Below are experts of layer 2 (counted from 0) of a mixture-of-experts language model. Rows are named router (the router's row for the expert), up (a neuron's input weights, with its number) and show model dimensions 64-127. Each number is 500 + 50 x the weight over its row's rms, rounded and kept within 0 to 999. Numbers have three digits each.
After each expert's rows: a language model's description of what the expert responds to. This comes from a sample of Wikipedia text that the model never trained on.

# expert 9
router:553515596559527539535469486496474431623489555533472427494535571576569484572486533598516554481554471602576441591439516478508492502438467460493569484478535436427517540565437486540583479465464509
up18:490607570528502553413496444453508532662560471533478546524539465402527493416532482507379474562571548520537461442433499450484475474501518437503559559497532510564541537508487422581480552456495496
up19:520460596442520558554472396524455432581465458404565485501592555543485461410491496456438507455503455546558488514436427509554475511459468523493510444486478466493574513510577431507451534502547440
up20:584668501541515488516556597563378448511388549453571408519472489449410553477465499518535572566478503482519469479480478525486465516495460483485456491520500548565557450460456465620498544488527520
up21:440486544447534507503445471499502542435520522484551517515534537522455490450496500562585526564491406580454463446403483513447513549422482515560484512472599437457514546501478515588506536493542543
up22:510514510575496529455392565558508471499457456436448568497614481506589538434606496504524593512530464465481431500491507590522543481541554548459533512416593518533474471514524457557593535521471463
up23:458466521601511516567516467581457512456429533527490496533554499577428556575505510499517588407611501518523458452459500439336484540488514481380506525569533513540534520510511573553527399464476474
up24:493619643464494542517529459534521431531505451526491504522525555485492502533475504414498533458426499496481453520439524519502574497533433526558481493498577475483495478531533506455525557506547466
up25:460433512495540390446455508429477558454526505528493556482504600454542514528433447464489456589485400484542481463596512562373432559501507486606548507450496508354488483529467536547519497478504455
up26:446472480499556499544510546406466403528462538519461477507508538571459488504581480553478487431565557531470504475470519498512517452467393545491495543487441493559442553592462509571489443572538475
up27:388454512542557460553516558537564589436488514556491501588536478483545553543547506544462451480390502530507519482449491553422491503446486425415486511490402474464550559480449465502445469494439493
up28:567491463521492520487402465589528478541515515505454489533479463498544534530505612535542549587458541505527493546492569594510555543524479582371468474485502512402464521518499534496561471524475517
up29:500484524480542478513573620472440465557502525568456496456513505477450433575433478485495502453473536432501509407476492537459584482457510499477429500424354377472530579470415541466527513493510529
up30:442532499502519459512437470534473487596504515447433469524386550511544504607490501604535539564516474556500435537432633499565507562485440447567600480494564510430526494480434523522459502519413513
up31:479495603566564550418525496512435504573461395513531518544490515499557439482521627540508494508517482482512483545491562455410567558379495476488535536402411468451595468639508484536535463523449478
up32:435449516573437547573389579582577457503561496529431537523557446502562498564463571487519572501437434480560518443482506539480514454458545483412492482526530470497497568536449499621545457482529471
It responds to: Articles and determiners like a, an, the, this, any, several, often after is, as, of, or at the start of a sentence or heading.

# expert 13
router:522563515491492545479495527587388448536483489486470482567545536474524476481525579584540517497488435521525408545399547518493543532429493432545476552385469471513548554520474495512469454507463476
up18:550597523548460516521478523434515492509473466478441401468549488493470482496480499552620526596424459547497543488526511542489491489556487381504515601360500443502512522451498440486453496476496426
up19:492593577557609538521497466450537485556517369559410513447477544559531506481539495521396428435511384545492414550515534507494583480412419436441552511470467493392490523617470507551564481475503476
up20:515479460460497517561478507503562473535475530516425501444519474516575508498474507437543541422496495535622510443488533459561418460507466371530467543479487438503625514493589511469492491497433604
up21:565608498486467525540457529469493411538604524435391426546442534481507508516497581488488509509476494561480478589537489446549575398497542508497515543580581492567530528477393431514450534608498455
up22:535459502559481582454624437470542525655471535501536465533532503496484393541474479488429487514590536454483405550540523490406449462490440515539509452395502432428468469553507487442596519564505492
up23:462484471498517481547440510428445525542463429499470555558572431494495501483512402505534526448503520450516494412508487549496547538498492437436527616434550536413460533507520551470534462481425505
up24:468474536478527376547493533441433511525433492486446474494562515465590469492510565609493446532555519488457433513430524534588486454538502534516504523447479434512527587626499595634491465466541513
up25:552500452512534481531549499467440552501498530538430510540509566446443474441531494498501487475473547467522515585556545483498583632451452524533478532463509554443509523576505506474443541481507492
up26:543554467491469528499543468597466509479569521485491453561556639487447416401425643463512504558521481511521405574494472570525524530490487487453478465535456460513544490486528515518505524496468456
up27:469486551598513548523493536514443373514429391516490392517576486480524490464487459470521550432529524497515494465494466497498507533505480524565455471506509528507572562655504492592448532479474510
up28:437412513473517403564494482518470463507519562421596506565543536610535483594444520447512465545628460524558450442557470500564580496406469507470443477466499460487523527538499528470558503530468538
up29:459491519519550497507569489410506590545595482501467415551501568493474513438472515555514462462598572544531467519483540382572569492443491454420463542462527412561537502489567437500459514573427552
up30:434541522457481501496558529496457458592477516503515557535476453465535506592584495475609524561433538548565488603521541492492468575457487503518436460506433454515544598457503476501509498434457476
up31:530532506487483548476508498492479547544424453597514445493515498434501446514486454631515472465471501491576524449444494462450489536457588502475538483411492442495476416560520433504484491563409473
up32:565504521454488502580489603515527428611475519477422488535510499512468567473485510448493553511450454498544497453569536504541484567497541431535450536486558479477604416532429519495482482495424504
It responds to: Capitalized words in names of places and bodies after of, in, to, like War, Music, Law, New, South, Greater, plus in and of.

# expert 0
router:452442549539506481503505484542438512557524490523479466528476557600516518586505557541470504496514447526493412521440543474499533553438477464495520610469522397476582448525444501507579473546491528
up18:551450499531506471460565521507515540467475470443473568510503473536460523497547506506552501546565451386511563513446468431432400456416476448433543529492512597454437450524473490489474435567502500
up19:431456587474557558490549524550522549451459512498451478530528493489459500400435500597552455445460495568490442502502513511557498554427480481542517412495525508495542468450565546565607578459451533
up20:586560478596523464543612494475465492482485429425417513552529544546520571524535488545395544431473534482524443416524481466508450542436415552562621440549507588502442523489444493516480446524542542
up21:496457483438523517475452428541504485447579519456482465510471561643493551529500543554581432500507523473641564490550469531493481476500453512426500408507537484416536560555565513635523524494489462
up22:508514549527491428498436498512470461518518470495520458419530582511561481446492652552462535431467444556449503469457471574537496443490504445619505535446525416509554577502450485491472485482489500
up23:470455530647532459467513493491444426457527422537487622462451488478519528592402581571565514461514433539511465476549490455450572504467438531419524419478435504524503559558389478484527449585408452
up24:515470450577535515505536456458530507492528424590476587499457473399539499556450505529469488405456481480540520428509433380607618508522475543492566523493415523477457539501530459515524525539501482
up25:541502468466545479471567405537573531550536500480519564586497560560458501482593489558479437575483453455538501449466533534483459491418476431432546534512505400519469466513531477544571520459427543
up26:557498505576466492473488516545413445471480506576410468477509529559532455513560560518469494519556387525484473491539589521466410463487543555505525444435496590438548421548544564528541531460437459
up27:540540551585460516417556483438458524464409543512494574470469513501489502494537549476559445559589498426467447473507475571536409565441499466543490527401528479435460469529462497432464520414473473
up28:466533452518505579545489434449548580563488469507518425468460580586570457474548459508486469490472508490464521460470495563506507539518493535536458454400561427515460582499497496505528544474557502
up29:580495503566513497525430490530615490500563468542497504516493445449490547573402549520525556448479491480552425555446452468534621594452390549536534488446570488355462496462482392569550552524518487
up30:488434542463537455515553556498462554533388511611462548507518653577568429408533464472509480415482562440483493448496436466531527484479473527458443452526426511529489544520481402453514520546520555
up31:512528556525503459446462395469488593434582498480512537577518579555481432523483509479580477454554499442540491507564478539546506558474546440466538517490423498490515457462442384482537448427491567
up32:588528562600433421508511481425427533538485497523558491536573546585569406526463511600470489546537450440568472495506528453533611518555522464476565484526486444515580487509392522547547533565490522
It responds to: Entries in sports, election and tracklist tables, such as numbers, pipes, quotes and headers like MF, Votes, Goals, Turnout.

# expert 6
router:473521625549565489487512492555456510554473488613455491487501529532494462529501550547489500457488466518593463487451576406502457527436431421489538560412526475516517561566494498511538527536442458
up4:544516458488429473458576439461468447513521435638452496615456520447483512485565473524578460420505515492499504520483541460525522522521468530426554529484428451472517437517550377495440496550470560
up5:537483546550489471481532411477539407481490562572470500527474420536535487641565508484568454602551492561536478566501536447564534478466479498440548401451467453454448540562516473408527408536473547
up6:475543490551565498519554425475455547471534493540489576481486504514575501455555524584367508484517554470462413456512524472434557566502504493433552580537391501525522538553466462484541490516488453
up7:520464611575476572487463460455490501478498445527484527515541524572484471566535592548441508476527415518512513450474509364543467397428491482577526420515385413576454475530579528446513499533466472
up8:519520621541549532553438484476500468549559522446509483535531556575585478498409493559523478451542515516504508525490485414534460590444476387522465487423530500544491619508464439473515543498421469
up9:541470476556448516521464410535539480573480513560410531525486471538469552532451487460564569485537476448568349537458422553540460460452528474535565439446708547510479556498516487439527477473476529
up10:415511564471562563429432422558495482559557591483539459511528545458518471441429434524539556528452448568524511482495511451500541473532468445449489450446464509493546587651475518530492550514457443
up11:532579629531468427421456474527489515504488555523469396403502412533495536518486476602442444528546558517503489518513493504490479492498500425633443455455557475505492509431528546559485505520456500
up12:446519482543473463482501562559589545460456535560527452574513479524482510543496533482548476549532516473441462569414508478446490543497521505578577516478436532451517363492557524576503449488524490
up13:587584524537561511453579492518421459548503536525501490511441469523520415494391539500465581483431549505460516420466449519357578510533536488475486484434475489484533411471474420585503481477476526
up14:631557521435493491472441584496507465512502578477500536469551436483415528407473500538514546532513518508510475463457470424361531504476578569478493564527466469489488525520529521583535381535451514
up15:498557444619469553486593532536437495517507504598541526524528467457472513524609520541535491495456482503520479471535582532487545557524440397436527526517508476478490507567512489509498438627492545
up16:549530587501476548473615434551491460531553537536485576458479568539491485418467522471503619432578442457492549516528499439510585523462537506493531457473503496493535547508407496503491433436440456
up17:514627523472582435503414550514492457486436539621456474433541569552401514500604590518413504457499505512549506497542519490548528618470525456484523472457538497476499521537555503462531513449486613
up18:472444576454476556576499584579470528500436536572448383407530449551503509501480556578482497498503498466488506526436497522466510504512493501529471474464570529474464361441537471539485493509494451
It responds to: Final pieces closing surnames, places and compounds before a pipe, comma or newline, such as -burg, -sson, -ski, Smith, -ull.

# expert 10
router:451498574496563605494506523500543471520495533506408526514504550536539449459461574556415473546515524529489425557550607489508532487427471446442565528400434489490498446521514485587591475461490509
up4:503512610499535569565415463458567433551554550578520499472520484596473590432485497577487539426533526523525486475530522527436490558459417486497569469485460426523534556450446361503573457443447581
up5:561498519461473469529423659436455499538587516549536476566542600496494426461502518493489524518501446572470459538486506476335509554436494491443426471486476462518531466527500485504488403591483553
up6:470571508511472568477478448420440443519467498562524523555507483436566456557459554554517498480516462535463440509496535532480488578457433546574451462598525515522451436555500472479531392577518471
up7:463579616561459517457575485481615546482428461475452500543500458569534448479451520509536471541566514401464373460460433496519542494471432542524494513423477551528479534527484506529618448394548560
up8:570559519444506545575460576473473470559515511535493409416504571485436437501379509482529502540465504532567475506404548502502482525475499471451581457524502439455537523467440557508527527494540417
up9:460443547495524475457500418500518485497447502587529451466449487492449533570567480502494571520500508430425559418521505506495460480519445545501555546553446457460526561578575612553530473645492430
up10:434526506429508544461403480601491461497495492538531547460535478491501565437547468596558428478494501543581478554480512544582513516492487498446553551521485531551521593500506473494561448554514505
up11:502429529535464526516559530499503517573490446458565580436423477528500541503489442527514591393349469449586496499449495518453458544586483546395427547489488496416523570432509552483548439483503508
up12:553434542464553519521416400454550498546450476561484439393482514492527520503533555483516427550505539467486406561478545525529607545470490475493446514414538543439504498537493540530571391552514583
up13:546587536471475430484467483587569405496485538528585514515478506468565511492425585506485457481514589635541454573534557447524483512512595459498561496522554450543587522528493537513526451476499439
up14:531520527547507553502448498412524455465517525519516541517474453585524466518505516532538544464489487487475466485468509542515486651446541492424574498425533431381464558468494455474482456529398516
up15:516470514575543525440482521524608432513508464518543490442490539476459485524413449567452510493510460548561401486555507526485473539501487306512514419462506492473465498484414482492533517573516466
up16:468501477457542576567455533532433446502581534512505410520453568438497481496494530497487592470413483498513468504395547469500495479439499499477417503471528425526553542454528476439558465509452482
up17:506424497462619614532411571578371501484526447518470555521539481456511458498481515498485543382522485533473501567516445477443505577493509487432455548608452384452502504523465537560540498474504505
up18:609491454528493540465417586440516517523489494458497484581509579490480427486430486521496529559526483520503492409446554520414493468467462438464555567479469365499556555564531404422438418548449414
It responds to: Word pieces inside == section headings == and rare words, such as Comp-et-itions, R-ele-ase; also table separator rows and coordinate prime marks.

# expert 2
router:505549513446603463457420507568422490529519484521402501474493638573527487576398492605484525507429508588456453498516599531471618576418497481469471547498491486387574516575498508552542511566468460
up18:502540523600489550523484545516475540595548493526548547586453517495460531464493495563515591443483533516505536437511444504471453464489482450561550435448569501392467528483541467487596548396528545
up19:470548488447527500494516593482509518461606491497437503450439538554482530527446558562548490546492425657493472515541534532457577482459569484486483444456510421469621609511449361501484577493567515
up20:484530503485569519459415485449484438479498534503486552538379540498470392564407542437485482506500539582485382532484493463483507536447518415543545525461415379496563583517442499483661396572494510
up21:506478499457474606478556434544430547465426405460465464569479490508499547441470500559441500453470519496577418588476472444540497518542459446502482496491488559570446484559482521424435392528470544
up22:537498486517531450475516549607518507533428521532411384495484611556546520456488464562473437472510510400570483506573596459371530486484563469524587485461490529522560497548508557504572503439479621
up23:524450479611443479440590437510526410419501350626471502543470528421470544458548527519554462534499518481538446531456471379467499420546452504528502498499507503512470502499536388491543509549484506
up24:548487463530439630527509523530571528486448522552433575523509517565481542538508520540454530541412514450581548550442546580592557447537459502549605576481554483538458410545531428425458549478489461
up25:466510591530546437527526516518479529507499413563520511451438470450483483592439511521483503359522508437512464472543547509481515474509531454551580495496456469398571588507483477413553500426501577
up26:479555622473513528532538515519617379454510499429538435507467537557521493530456490526561603368479486497395518459448455538505554563458533532513463463478406532437519490502458457588464558432484504
up27:529509454447487537457560471630524506502490539555391474473488449562440448465516497494522524379534485502620389438504500520554431451517435468474472412428505468466506445624494485432542491503459674
up28:430572534515450535567545535451541456450490502551447462536455636426565500486499566524499418553553512535473480456513533477588500505521500557496527464493509485488610534512472444427495637558574446
up29:443524485543531450587444516606522440496480514512558416499631541583533442504421572586520544481528439446523521432425467561485512481519446536420500519476496497565513534492470476477399503535497477
up30:485507517542484544504445503528518407537523497431392381500513505431515492575454486522501407463499486494477562511462539535490384505515550415492519535480548461535592534462604549427458490479494525
up31:411511452522575487533496452562451533524418485569492474468500459579516484578470572476498469505481519567500416446596556426505482492541507441483521493542433520509500484608526534578442395558474507
up32:492474504507418487601472574584510511549477481476470445501469507429544504505482453571507556569578490417513454453508508378462564561386519502439485437586500455477512526558606468518556590548432433
It responds to: Middle pieces of proper names and words after a capital letter start, such as L-ess-ing, Am-anda, Lay-cock; also where.

# expert 4
router:461576543536551584501539476566475506575507496548558530543486498430449521414457545497531568512429401499511405556463643439442513534456472415530481523462580405492512591525513502522562535473435488
up18:475555462619612516533497597446442419522439486456416589501437514451552433516551612476472542466492463454576460563483498517507500452471547456429538527469475571544503533496537533495516416431548555
up19:542569493466492468540543411569553620551463462551552457513506490519505502450447543459502551523411403516548513572533513388455522639492456521439490424570558491508475453496560394494555470597419437
up20:475492498570459528531498583559520526529436484537529509488534570481563454479571561529469457561350529474536430602421492507485523538414434555402447514516497440506496512436525498504512444466530577
up21:503520559484545641548543460532553446481413531533538548460526431488473407500538578473439492379480536451625456563496505467491501394472496546447490520509492538466484493588466516527488594518478438
up22:412473489467571520457504429558561517434530486541534470489465522507604541543561490529487548559561432521477555482575618503528543558424473493490560656541527416470469594534498544471532552494500556
up23:543522504514469574502542593535456433494516538493596436595525461470552399598444543526442457516538488493481499479440438386549564502544516436536488605527552451482460538521525503612569516467469455
up24:431467543524545582545569445499520572517430400582434545462438603478461488461449557463515482428442470506484474528523495511469453478496456468567505521580448454415515505513472486523455489535547596
up25:458486508491568552485500462531535562489505487602534571517524439519488439469467481486513601507502505573447472670516471544526515531484542426511516508538453507434615507496454511522509507578491516
up26:521558510484480588555473484475510532504503443584552466557566465589402453530536521571407602445532515559451492481422572513475537483472560503436449514597522516421477477510535527530581429523475594
up27:452464546532504538406420463509482436498464438427511459560491543539509520436452489613451527502531521456494466475567560453422454491529472444542650506460522391462470508557502484526468459546478507
up28:526520517432519482502511514394394377496534507479496524454526574527468405493510509488427507578557523514503443545523539451565483587492522450522467461510412539375462555557543456518504539463416592
up29:546577535532500550489521581468477447572532546492554452427493517490647480477477530490572530475514503583556503531468541505533503491420562451456577463502644431447513545518426532589566453475468540
up30:478577467466536412500575459522401532430487598563526535473439500448483541445493485455573508454505506466537488482499455486538523518417515454450489504525577552537508548569593502467540407432539529
up31:483424483593541503480505618500512492478449481506543475504528627555462480433576500513599569502470488494463455428487521525510544553426496502526591507431581497414479545573468529498407488529488473
up32:491481479531595426531578493537416496458440449504451610546456719591518474493542468494549450486546539560555436487447401493478530542514499487555515527491453489542521461461481488588479511529475511
It responds to: Values, dashes and colons in scientific classification lists, such as Kingdom: Animalia, Clade: Eudicots, Genus, -idae, plus country codes.

# expert 14
router:489512474510563533493456449530525521545457476596465481492448557514527524531476576485501568453466390491538396514464509408488502550427449424528516521416547518455575518523433399528561491571463442
up4:418590534604585560531585505530338475485527523405435498594486522554457488489496530487585545435514492474500493541482474437456466555544491474480549450515586498470564546501460494547563566515454506
up5:604464458585527493529511480481558430505540428533418459452549548597539493447594511485453493466556471494428467533542460478456499525495481501478562538510477438455529501636475451544472412452506538
up6:576452507576529552520523458443527489500512426567443491531506442540515521540471548513412583486441490502540470581433545492490474450441461431531497572435559495617635557455517589564519449445430550
up7:410519504530469422511528582493559493553440544490508447403508436509582449583584532491491555496510529543594459604439424424547535492445537531452443499459433475476569537531622495456509489529529518
up8:581537479584579595512566480561472463478514475504512436439528474539589518599487588445495537529532545582434443538515592478446512558515515506450518485449602472497540460576448522449570373550538535
up9:503467495558446474403529488571442498494591447477498525549433468569427533539480468503534566572464441480461424536561512512470498528440461540566450475468592391477513489528527547462495555460452410
up10:436575523497521525556535419482556530539508527518530432549472466465434538629561414545495583460439450500471495501540493517497553528443436404567571547454545545484609491487453492522550510563467507
up11:354540481533562528457462553523514537499505550524547555506466452479506493537473431448476374531499439523443440536421473502485589480508440435466562491442602501534483500532549458571568507492464484
up12:563529554639462460418603627499479479468505479548458508469508499470500527434548511590508618505561496566642498500489512420392562492387486477478504537468509590557413485556514485438538485539389567
up13:646478510403509478485482463578486511531524469556537521423476470534480462450532492479458526526459548490482516492559462482556490519522475488587535605483560388473521518545562468504508554568580437
up14:465497525535565565474501440469515510560430615527585560470530483490480536429585553530546467528510466515482416470500555532613558538497547436461576510543573527506450526543421498550599550466486507
up15:571552509499514561485454452598552436520447504467401489436462533455563554456479536582455510501430543448521402511491684487524551456534475466484475406496506548491510508482570549492466438509533491
up16:529451509553524564409513496538499467545637474446498518613503484469411540511495428546559435512534471446482432498550447441350542527476504591433497546478488406434485545492506566504487417403471511
up17:437495523447516582510463431545533481509518572541570499485551569443493491488489479512515599551443462491480444528392534402482505518461434528545512444530551485512471589529517479530504460377502405
up18:530544488630435469592581533582478438547558563516546608536499509468416536496473489513516430469481529568496505451502564417470477467508609491437458458517400467411561386497457504500439523555489546
It responds to: Colons after infobox field names like Born:, Location:, Chairman:, plus pipes and dashes between table cells and list items.

# expert 11
router:497541496550561603460513547545534528532467475577516453539451531479549548476473604527524425482521441524546411537490547496474514476464455357502560457466588422490519493525402517531578536489432505
up4:395525437448560475539511531527543592559497523555570463506478506627605475397530473503430485493451389593494477538477585527500474527565414517543525527525500432455469429523584475505536533491505464
up5:483423480492507464598526467517486576504535424485421443506505505612478446498559500574567454540487425559570455559546526498453543603500434505484525500540506396545420540591451465496469496467497544
up6:460520522540491403571482491433498536515551442483529534500491483506443439519599511610540507511457446542586457460497457517504619524492488372474551542578504524514489499472473436490673515499338500
up7:352502564512544517496472505503452475553513521561501521476565534493409520529497525572474516584554510536430567481491461482462500558537455509520422532576535430529485606527498518562534568394442567
up8:558492551492489476580503560519441567467652470506449466584411499521455453584555584504578543439411456495562525528453497544483507529475443513479602582463536424470572503476441496608562545572471509
up9:594565492566577554501479508597519516497503424581468584529423495461449486614500560486518554432393511522514471476479453513542518481466449535471502487499412461510528453472472414506520441449524477
up10:486521449528534523536593527452498471556435518520505591420492567554393506541463607500462453402450523534520498516441486487502509558381530518541541510497535513534542424493458428515467534480464539
up11:480528532466490490494462522612429548574449544499511502447561599436464504457462501557498551527468499583538485445356405518475508532490399517442455545570438442515514552524550505574442454436512515
up12:478510495462462470534605553459418504500403447502438405515422578485538520519508479453457529492534507526474357514511516473444507639552567448429474518519491500487486482514477533443501549517484580
up13:482464488536516560439506546548530549446516480578499404437528488573479533519519451584441497450577465529462423573525530368472538523432568403487518518442510540553610585522470566599514409531493467
up14:535581457501541531467479521547504519475487456603440546510545604478410541443347474591608483357519487510549562424454516486472516543518501428599539484480473504498493533502518502478505529575470550
up15:603563555466427478548488386535520521516394501580385500550448504466461437494579516506454538463551521552563469505458504530540517484511448464448536487477580421390468522508567542484640493544418607
up16:511464521467509540526441481403554502538554472502543523577483579507495526448601457557453512580537462548540515536480525438518543540440418540550486563483538411476479475561551497499517565480478520
up17:441433445471486581579504565441426531401479392562455536510573442529469418520521492497492497420468480518450551509535519431462467556440542474480543555527459482530467584499455574510480455563513504
up18:521503464445441479387594593453429544525483469538553505576511545476531506492449624488463440414439489496529399496534482401536515453492545453490526507535554483527493501505382477486537426541354506
It responds to: Units, labels and entries in tables, infoboxes and short descriptions, like km, mi, %, MPC, politician, footballer, Champion, Independent.

# expert 12
router:547550545565550562434464528452483484600478509515461545538531450543597492493464610487464509492491422601504421527498460526425447511479517467531575541471463467506548518601392467496588546451509512
up107:539501489556510447524440491564405484555382403538499532519523513538460489495463491481469488416492387462459511439443506464455523471500435477471490442487485498452552498540550474542566440597512528
up108:522403502557435490497463528489549508518455491510439524575528550438485547499478551483411489452485471512582518452458492501522448488499550525468382585507495535520610527549373507417494443587441412
up109:435552503534481678477471465518592444545435473552459516486606487439557587494431509535503528482435514518538469464534553532403496473446486489504599546445480532492492530637471444479609498477480533
up110:536534536536586460420494526454465469537521573500527424452457429533457478477462570498644577515505486551494471503498547508510512480524520510536537526459560463518566597540464594541518503457400433
up111:483448525514570514487450559529496495459452426577466456501586515485442540472547502494530563648599435525442506487534526516537521533529522554414501527492446346465474632531508455569443526470500516
up112:543413502521512391524505513529521507588462445570591492524428545522517570500508546534422471542459484498544481545468538535448523486539465472563523477498479508513479612512559542575472520531564613
up113:486575481534550517411497497436529524491509511485555522556495434453571536577411439549538526453540498561625541565494536507509536571487426415613460520420552538470515482511525390536537554478373569
up114:485554496527616471524544430436529544489457514532407579514533502488462451423482479456469559552518496511573559359499596495503458506528444466465558491546529496431506563613502414472530482473462608
up115:481540614512520481580515526543557557474469570516481460459540468459456466449492512502461647532479476524616582421497479508590477425508473425541517534527537489557618571534563466537507486491497480
up116:505410526476527535545417585461472481540430529530542505556548555506450524518480514452503528411469460569539529478511400524512491562478519404509478548510561429435630598463502516486550410488433480
up117:378505486512567449564505559488524580521504534543439507482521584534511503518458457480460549501552453568493479541517563494575488584497579519511445417535496486555465501486587588487519479479494410
up118:501594486496545482508433495425530457541479527550581594483519422496558358479493520513524485527539470538543441529464559545454573474522515492543559591520453534478485613458480520534436553516459613
up119:428514554492560480478538376438508552514589470535514477433493532499557565510484488512534479366573568532461448562524570463442609504498490460512502585431516570573391557504484467522572463476479560
up120:537471587635552424464518600536462570519507491493470504367553476463475454553538540475440541419585490517466448583530486522466460462441482375476560493437584524459507478531494560510477516439479618
up121:537577500417490588511486422520542417438411475450497383528444532454508492538512495510479541522557530498487486545449528477548546513558515495410496539434489508606539534566543472527486531522521561
It responds to: Second pieces of words after an initial letter, such as f-ri-eze, v-in-yl, b-ra-kes, plus prefixes un, qu, and for or in after verbs.

# expert 5
router:482513565476529501518448500453485399546465491488514402511541536529529500585499497552471525525514456507516466530443507416511565438459538431576540589437536490524513563537483518566567508537496461
up4:481511456498505517483545519481449539481533497599501519509524463547520521480410558617393504466572433553592460462523471523513453516452551512506519596511536496545530511534497556447583503430518486
up5:509545568488475433428441347469477472554446452517493415520485465523444478500509523477497513475456481576421455516501533487484495501488495483566505545382533554515505495452557525586514583534538529
up6:483564500566518581541494538490556451503547521568454487439502581604521434577489506604460511569500478549480483512465502585517552487450455512548467540496565446371510432553488503470539475554488476
up7:471490509539517429524433538525507504480452488545514414539515557565506474532483542578560494545585504515539473432525454500332538628460384443457593491453517425512474458485493503458507518565521441
up8:449580560491528526468473531503463549586513400503481435432521560505540522477512475552440431543550475564412463467512505529447545460550515497537551426494506454458527470466470494497545586405432458
up9:461476575477440576494491524469547513526584549508450583587492464550484526451404506474446487546459503528578459487498572481515563489431553453536561497434439476436551498475593481424511548525532535
up10:580521442486534501530478566480474406581567497490478459561579438510518489605455479493521450520489523480470415579528610432458490530516529451556524490517450446442586493589514483501621495552458504
up11:472507507442595576506578511499510491667657446508517535511512500467450473490553492484503615498539467525537441497460505457487522416514467418569501509469583461455516521575407523525491496365452471
up12:457531491594525458560476479471543505526478500553490510439554449553490425460398533564567542446423482434458516479518515455448480613433489619568437581478555475514493608510465479501495413530541536
up13:500498547437465453511559483504392544514504519454486503541498458542443594498583496481517511533506492489476431634445548435572593581519480454527391508452565621442513448463418477570489519513502484
up14:549535500511388472482442548503490527471452509529584470628545516458454461579500503469537550571549536502574452489438528368381439573441435528515683470483559501482418452494548436514497535515490447
up15:455513482441467510605466500509494402528469515557558497533488533445455503557553541485586417592518442462523518537493472488432496530493535464540504472438444473581627439485515490498566406506506463
up16:449519474545566490574551509499461457515458526555472460501581433516423468551483505481588568470494488468467530506416514494449489651479485507479530549488499429479504529588457552535465477557497488
up17:451621568600611569457577535502410453475489447593466505548460518461499483508543516537471536448492441501499466515464506477444501552399441471460534470431555456376522525568494452511521461567408473
up18:472458438529447508504465509498572459476577441506519463518536543556451498473534462522463464447463406470502522432438515514469599517471454421405429584466518383525485543487513525518545514554486544
It responds to: Suffix pieces that close nouns (ity, ber, ification, aint, ame), plus of, those, these, and semicolons in lists of race results.

# expert 3
router:538509634515499469499487424499479502561483470485501493563547477493531485538505542467434528519489401544520424531440521408452485513422538439585516479526505435480551485592518499534536535461362473
up4:601569557498456498515516575388577491442572487597524422574511496491549489487517496494522487564475423433432480523496420479458460531505493394580643537487476439528433496575475526553503459556492550
up5:506584414453568446625487460650458500508501445589520494429530547453485562507469535472521460487480542527499507587533504552512517462481536494453475553452498472464572613447579455528452506564434402
up6:437479586450452453553541520550480525515522476510503471470430479501546537548530501543500599482437441470598575465485493470490646576501530452444471587453495452452514518416546568580546469554572475
up7:524613603489512490542527429499557484481441464563517491426475641433485457503432518497607540548413458515572465603487563499514473515456556351462515518496444476553515596502578449458463414504441566
up8:491512538553536421456533431570541526526511518514414406441484497533534492531393453439577453484536519542504443446509609468517470469508483397397560500524531454482455570581449510545410442453461522
up9:560521547595502529530607476502513484493511451512524525533494600447445451531472524501471438464500522484537465468467569450471459564488527538510442433506509532542524517630435452445485475525375489
up10:557518513587605456565480527533436493594514472563486532565586494467461493483479445448467599509469411516545463486545537488386450527498543476525453481491545443447544551596410406504503499430492521
up11:520569541556476588558483500482501528505564469556445459462522510479429477524528477465519482446552394530474477497506495529365510530501611506595436528499544473510460433559516490549454492496365443
up12:464523507538510444485468438494540553610504502539507432499422530570473529413466504528567495491448435571571398446530465487421535516550477488506503482504491507559594581460548440437473474395484570
up13:515497455511531458502571446487492421513488437456573406527431503599549438556590495583549514470429418517444464489472469476444521543462537489533547460468485493574570542529505602460578449441535425
up14:569519454572532494423585545510527457547459456588545508497436537485516477410558493544547474520553510529489474546442478418462470480505538517506483501442496503490542447579502363466493608505523523
up15:487417588509453431586504346458470583611586505448543507555527566484474505503523564502475472478512463542480521526487477420497486459439545539553434444484517459428460500529457472569521461518503476
up16:547560516457489575462516483570551495551498406585509535507491467444481504528409485465487579527423434523493454560505509552414548534543453454513480499509423481532533561459527477503518403539521453
up17:460469517546505499474457502477518554473495357451512539479505439506503365511528467493456543534503495551586382465493650469425468466395460521609558557537469527438526528515477477500555482425509561
up18:451521462531556490566449563584474450558564497512511475527472520497505493393458566492399547522459461553491398454480606503450565584545507461428485485510519482545556509506508549468440377523412515
It responds to: Word-piece continuations inside words (st-ood, w-ides-pread, accur-ately) and modal or common verbs such as will, can, should, make, well.